config.yaml
d_model: 128
d_shared_expert: 0
moe_layers: [0, 1, 2, 3, 4, 5, 6, 7, 8, 9, 10, 11]
routed_scale: 2.0
balance_bias: false
init_std_router: 0.0332
lr_router: 0.00196
n_head: 2
tie_embeddings: true
lr: 0.00266
Below are experts of layer 6 (counted from 0) of a mixture-of-experts language model. Rows are named router (the router's row for the expert), gate (a neuron's input weights, with its number), up (a neuron's input weights, with its number) and show model dimensions 0-31. Each number is 50 + 10 x the weight over its row's rms, rounded and kept within 0 to 99.
Before each expert's rows: a language model's description of what the expert responds to. This comes from a sample of Wikipedia text that the model never trained on.

# expert 11
Description: Line breaks, table pipes and list dashes, plus capital initial pieces of names and fields like Gen(re), Gen(us), M, P.
router:65 48 53 73 60 53 58 58 51 50 48 53 49 49 63 58 42 68 44 44 48 44 47 62 50 49 65 45 58 39 53 60
gate0:42 40 52 41 43 43 56 67 57 42 41 46 43 31 44 51 49 54 58 56 46 64 38 62 47 52 41 56 54 34 47 59
up0:72 52 45 37 61 47 60 21 51 58 53 49 41 49 45 47 45 49 48 59 47 31 52 49 60 40 63 54 54 51 55 49
gate1:72 43 57 37 56 46 52 46 52 28 42 38 22 50 40 35 42 44 64 47 54 38 46 65 50 74 56 40 54 68 54 43
up1:32 38 31 59 47 61 53 54 41 61 53 64 73 65 57 48 35 53 58 52 52 49 42 56 55 40 37 64 52 34 53 65

# expert 5
Description: Word-final pieces, mainly plural s, es, ts, plus by, as, commas and coordinate decimals, such as 1950s, troops, points.
router:42 47 57 46 57 66 44 37 50 49 49 47 48 53 74 41 60 60 49 37 51 44 50 53 36 30 42 46 57 60 58 61
gate0:51 32 57 51 71 49 60 56 56 43 45 50 44 66 47 64 58 32 32 35 29 65 49 56 33 48 55 61 44 62 56 51
up0:61 40 46 49 33 60 52 26 50 60 51 40 58 48 42 43 50 55 49 48 32 35 41 49 51 50 52 53 57 26 58 57
gate1:25 46 36 69 43 54 59 54 62 45 35 49 67 42 42 42 43 55 51 61 61 48 57 65 54 39 48 52 65 58 28 45
up1:63 55 46 45 48 60 54 47 36 58 40 58 31 53 59 44 50 34 36 37 44 46 56 61 45 54 54 46 45 58 53 55

# expert 34
Description: Suffix pieces ending words or names, like ot in Plot, Panagiotis, et in nanomagnetism, plus ian, ton, son, ed, ist.
router:46 44 54 46 52 24 69 51 52 50 47 57 54 51 29 54 41 34 40 40 45 61 47 39 55 63 44 47 42 55 63 50
gate0:45 44 61 44 51 36 57 42 39 48 47 55 62 53 38 48 50 57 43 50 34 50 28 46 47 55 57 46 50 63 38 61
up0:38 51 48 42 54 49 35 35 45 46 40 45 38 51 60 48 62 54 54 34 47 41 23 47 56 60 52 58 56 45 52 47
gate1:63 44 53 61 52 51 48 52 64 75 60 60 43 39 50 61 59 49 44 53 45 40 60 43 58 44 31 46 43 63 48 45
up1:45 52 52 18 43 60 54 43 43 50 56 53 63 54 53 52 51 47 51 50 40 49 60 53 56 48 45 70 38 63 64 50

# expert 19
Description: Second pieces after a short word start, such as n-am-ed, d-ist-rict, and starts like c, C, part, act.
router:51 57 64 37 48 44 45 52 56 55 50 63 52 52 36 36 64 61 60 34 50 53 61 44 54 64 61 59 68 44 51 58
gate0:47 55 61 57 53 55 52 44 58 54 67 54 54 54 45 61 39 43 39 36 52 54 68 44 59 50 54 57 34 61 44 71
up0:50 65 51 70 57 49 65 43 59 76 47 51 58 55 58 43 33 63 61 41 54 49 62 46 61 54 48 49 32 41 45 63
gate1:38 58 52 47 57 38 64 70 62 60 47 57 49 49 59 47 27 50 41 61 54 41 45 52 60 58 49 47 61 40 54 62
up1:57 60 45 64 68 66 69 43 73 54 52 48 53 48 59 44 44 54 46 62 35 42 66 62 48 62 60 38 59 54 62 56

# expert 43
Description: Middle and ending pieces of formal words like ele(ction), c-ent-ral, c-oun-cil, appoin-te-e, kn(own), plus month names.
router:55 36 53 48 47 56 59 38 38 53 29 56 50 45 38 58 59 54 50 40 60 57 52 37 50 46 58 48 40 33 44 47
gate0:28 35 65 41 72 50 44 45 36 56 31 39 53 52 65 62 62 46 45 59 30 36 50 44 52 48 63 57 49 54 67 56
up0:50 48 36 62 46 44 40 66 55 51 51 56 46 43 43 40 44 49 61 41 63 78 45 49 54 63 43 58 35 57 48 48
gate1:58 56 53 44 50 42 52 63 26 47 34 61 38 46 49 59 45 43 58 59 47 64 47 59 58 49 46 45 45 38 45 57
up1:54 68 64 35 52 71 57 28 40 64 38 62 74 40 45 48 55 58 52 69 53 44 49 36 38 39 29 50 68 45 53 42

# expert 32
Description: Auxiliaries, prepositions and relative words in narrative prose, such as was, that, which, had, in, to, especially served as.
router:52 56 60 34 40 70 48 49 48 37 50 39 54 32 59 56 59 39 54 42 52 57 48 62 64 39 50 43 28 51 53 46
gate0:43 40 43 60 45 54 57 54 71 47 56 53 49 60 45 67 45 51 73 35 59 54 49 51 38 46 58 51 45 51 43 38
up0:60 61 56 45 58 55 41 48 46 41 51 42 48 50 45 53 57 44 41 77 47 53 51 56 75 56 51 70 64 43 56 60
gate1:44 50 55 55 18 46 44 54 54 49 49 49 61 40 28 54 53 57 60 46 46 52 50 68 45 32 70 33 60 53 56 53
up1:59 43 40 45 58 61 56 61 42 41 58 60 54 61 48 43 54 57 36 33 52 56 45 55 57 62 33 58 55 51 71 32

# expert 7
Description: Prepositions and conjunctions like in, for, and, who, plus word-initial prefix pieces like pro, ex, rec, re, often in tables.
router:55 62 56 51 62 51 50 25 40 52 66 50 40 40 62 44 73 42 46 35 47 45 50 61 55 52 60 48 45 73 47 43
gate0:65 52 49 43 49 40 57 48 71 72 48 53 43 45 63 55 51 60 48 50 33 66 54 52 44 49 63 41 55 49 57 33
up0:23 60 71 53 48 52 48 69 19 39 52 49 53 70 50 53 58 43 48 44 62 46 49 49 68 38 51 46 49 53 54 45
gate1:56 55 46 57 67 57 49 40 37 52 45 49 48 54 60 38 43 70 49 41 55 46 46 43 33 48 43 45 45 52 57 46
up1:70 45 37 41 45 46 51 51 44 36 51 52 56 63 49 33 41 49 45 43 40 35 47 51 38 48 40 38 58 54 63 65

# expert 35
Description: Year prefixes like 199, 200, 201 and their final digits in tables and dates, plus line breaks ending list lines.
router:48 50 50 45 48 46 53 44 47 39 48 56 52 48 51 56 46 53 42 42 50 54 47 34 52 35 49 55 61 44 40 41
gate0:43 50 46 39 48 43 41 64 62 44 53 45 50 45 55 60 39 59 67 69 59 67 51 44 46 57 40 50 40 41 52 44
up0:45 63 45 61 57 61 46 59 53 47 67 56 47 63 76 69 52 44 52 40 62 63 40 46 30 62 51 61 41 44 40 52
gate1:51 32 63 69 56 44 56 53 37 64 51 46 75 39 47 48 49 59 40 55 41 55 53 43 41 65 64 24 53 53 42 49
up1:50 46 41 48 33 34 42 46 57 28 57 52 38 52 42 39 55 47 44 54 37 45 45 51 51 49 59 44 49 59 45 53

# expert 3
Description: Tokens opening a line, article or section, such as The, In, the, his, and word starts like pol, stud, after headings.
router:47 52 46 57 66 62 61 66 43 42 66 40 55 51 67 49 38 63 51 48 64 34 48 65 60 68 55 40 50 48 46 38
gate0:53 54 48 35 41 59 50 39 56 52 40 41 41 46 52 39 48 46 59 48 42 51 41 18 56 59 73 57 39 55 59 40
up0:64 44 44 24 48 55 60 52 78 58 53 56 44 49 45 41 47 49 57 67 63 57 53 41 57 62 63 54 46 29 34 62
gate1:46 33 35 40 34 61 49 46 58 52 54 54 42 61 46 50 54 63 53 61 53 70 51 62 57 62 56 57 54 55 51 55
up1:39 61 64 48 41 50 35 46 37 55 65 38 53 44 63 45 49 52 62 62 48 49 62 37 40 54 42 31 60 54 53 51

# expert 31
Description: Word-initial pieces st, St, L, l, v, V, con starting names and words in tables and music articles, like stage, Lotterer.
router:57 43 43 50 54 48 36 62 62 45 53 33 47 43 52 47 57 56 42 67 47 48 50 49 45 60 66 53 55 47 70 49
gate0:50 47 48 51 32 46 40 47 49 35 35 54 28 46 52 46 66 40 60 49 44 34 51 50 54 40 54 41 52 45 58 60
up0:60 43 61 57 42 45 50 42 47 44 41 62 45 51 45 49 62 47 55 46 51 44 52 70 46 50 48 53 61 61 55 58
gate1:46 54 52 69 54 51 50 49 56 51 64 54 41 68 50 54 59 48 53 57 59 44 58 51 51 44 65 57 44 58 51 38
up1:50 51 44 41 56 70 42 47 48 50 42 44 57 49 72 70 54 49 51 41 40 78 49 40 53 48 40 49 49 51 45 64

# expert 47
Description: Inner and suffix pieces like ity, ation, il, in within longer words, such as vaudev-il-le, grav-ity, vic-in-ity.
router:33 54 52 48 48 48 72 42 23 56 38 37 48 52 48 51 60 58 52 34 49 60 68 63 53 49 45 40 56 66 47 45
gate0:48 37 42 56 52 40 62 60 62 51 50 50 41 59 61 24 52 58 52 37 49 49 63 35 52 50 63 61 66 54 69 44
up0:48 56 35 49 30 51 50 48 36 33 43 44 59 55 46 86 46 44 66 63 59 50 47 53 49 44 54 54 45 61 49 50
gate1:53 52 58 38 36 45 50 52 49 34 44 40 36 57 56 76 56 52 57 66 56 41 61 69 53 53 51 51 56 54 65 49
up1:50 40 49 51 55 70 80 35 61 65 42 63 43 58 37 60 47 52 48 39 59 45 64 40 42 33 38 54 31 52 44 55

# expert 0
Description: Articles a, an, the and word-initial prefixes like ab, ad, al, sub, plus en dashes in ranges, e.g. 2020–2024, Gr-im-es.
router:68 53 47 50 56 38 30 60 57 70 59 42 45 46 51 56 54 58 32 66 54 52 43 70 52 40 39 59 39 55 53 37
gate0:49 53 71 56 65 56 49 49 65 43 51 72 39 63 42 57 62 73 60 50 36 40 33 55 58 51 44 49 56 49 44 44
up0:43 46 52 53 59 44 39 38 59 50 72 69 54 63 52 60 57 49 57 50 49 48 27 49 55 25 38 43 41 54 27 42
gate1:54 57 51 41 40 35 57 54 65 52 42 55 44 42 44 62 38 34 54 59 43 70 61 52 49 36 54 46 53 46 50 55
up1:32 47 40 52 62 59 51 50 39 38 54 45 60 47 51 57 78 40 43 47 51 43 52 40 47 50 43 49 41 57 42 54

# expert 4
Description: Opening pieces of longer words, often Latin-style prefixes such as un, rec, inter, ex, under, plus second pieces after p, e.g. p-s-ychological.
router:60 26 42 49 33 62 49 56 47 48 40 29 40 32 62 38 54 45 42 40 51 52 38 67 57 51 60 67 58 64 69 46
gate0:60 38 48 44 53 60 47 54 51 49 52 48 58 43 25 47 75 50 41 45 45 43 36 61 52 38 49 60 50 53 52 49
up0:55 68 25 70 61 46 52 40 55 60 56 53 47 61 38 33 42 51 51 50 46 46 56 47 51 29 58 59 45 46 37 54
gate1:61 55 58 48 41 52 50 42 47 44 55 70 58 50 49 49 54 47 43 41 54 51 45 58 35 50 40 68 48 42 53 40
up1:50 36 53 43 54 44 55 51 41 55 38 66 67 54 57 52 43 56 44 56 27 42 58 49 52 57 51 63 58 55 62 62

# expert 13
Description: Pieces inside proper names and raw multibyte bytes of accented or non-Latin characters, such as Gonçalves, Tony, Anatomy, Carolina, Chinese text.
router:46 66 44 40 49 42 38 58 43 40 40 62 43 47 56 53 45 60 48 62 48 51 53 56 43 53 37 48 44 36 40 51
gate0:54 66 51 45 45 39 67 41 63 34 44 52 49 37 43 48 53 49 55 43 35 68 64 69 59 46 55 31 42 40 44 80
up0:51 35 41 58 44 58 50 45 35 53 47 49 53 49 57 20 52 30 37 58 39 43 43 64 68 55 50 51 55 56 58 46
gate1:44 39 50 34 50 45 45 50 60 45 59 57 51 40 23 59 44 60 74 63 48 41 49 65 47 37 55 59 37 69 37 35
up1:49 60 61 67 67 45 24 49 44 54 37 47 44 45 50 56 47 54 55 41 46 71 40 59 60 57 44 56 67 35 57 63

# expert 38
Description: Letters inside acronyms and Roman numerals after another capital, like IRS, IMID, IL-20, UFL, plus initial L, D, I in place names.
router:51 60 47 49 44 43 38 70 57 25 41 29 56 38 61 55 51 64 36 47 51 30 57 54 50 52 37 46 42 48 49 54
gate0:50 59 55 35 51 40 53 47 47 53 63 49 56 64 59 44 34 49 56 49 48 49 62 62 49 41 61 57 55 48 50 63
up0:64 40 46 66 46 63 55 55 56 42 51 58 44 32 36 47 65 57 56 60 57 47 35 55 58 57 48 54 50 50 54 46
gate1:47 63 53 49 53 55 51 57 37 52 62 55 39 62 47 47 42 50 31 50 61 50 61 39 47 58 51 53 48 46 52 63
up1:52 53 65 34 64 50 51 54 49 56 37 69 42 65 36 50 31 51 60 35 62 60 35 70 55 63 61 45 54 45 60 59

# expert 40
Description: Line breaks and opening pieces of capitalized names and words, e.g. O-xfordshire, Eng-land, Res-ear-ch, pro, Car, in lists and tables.
router:41 56 43 43 53 56 47 38 61 54 48 39 42 44 48 45 51 36 33 47 44 41 49 48 48 52 44 44 65 38 47 40
gate0:40 35 43 62 39 37 45 71 48 46 51 47 39 34 47 45 49 52 37 56 30 39 59 63 37 42 47 63 29 49 42 37
up0:59 45 57 36 43 33 64 58 46 50 54 61 46 41 60 63 49 59 44 60 45 64 65 51 24 54 33 50 58 55 47 68
gate1:56 34 49 41 51 71 50 51 68 33 52 47 47 42 52 61 61 38 64 56 61 28 45 47 50 60 69 39 41 55 50 63
up1:37 59 41 33 44 48 55 63 49 45 43 40 39 47 46 45 66 68 42 60 55 27 25 58 43 51 45 66 53 57 50 47

# expert 12
Description: Common function words inside noun phrases and lists, such as the, and, of, to, their, its, or, between, plus commas.
router:52 59 64 55 36 54 41 44 53 46 38 38 56 53 61 55 44 60 56 60 47 37 35 50 59 41 31 35 34 44 43 48
gate0:68 43 45 56 41 54 40 55 32 57 62 46 49 58 61 51 48 69 73 43 63 39 37 49 76 44 54 57 52 50 58 45
up0:63 43 48 56 42 51 38 54 36 52 62 50 46 54 58 65 51 61 59 41 59 44 44 40 66 50 54 55 45 58 69 47
gate1:59 49 73 53 39 51 71 50 76 50 47 40 52 59 55 48 51 75 64 34 53 41 46 49 65 38 55 55 39 52 50 55
up1:41 45 43 43 43 47 37 37 49 59 51 50 60 42 39 49 56 47 38 78 34 56 59 44 42 52 45 39 57 41 57 57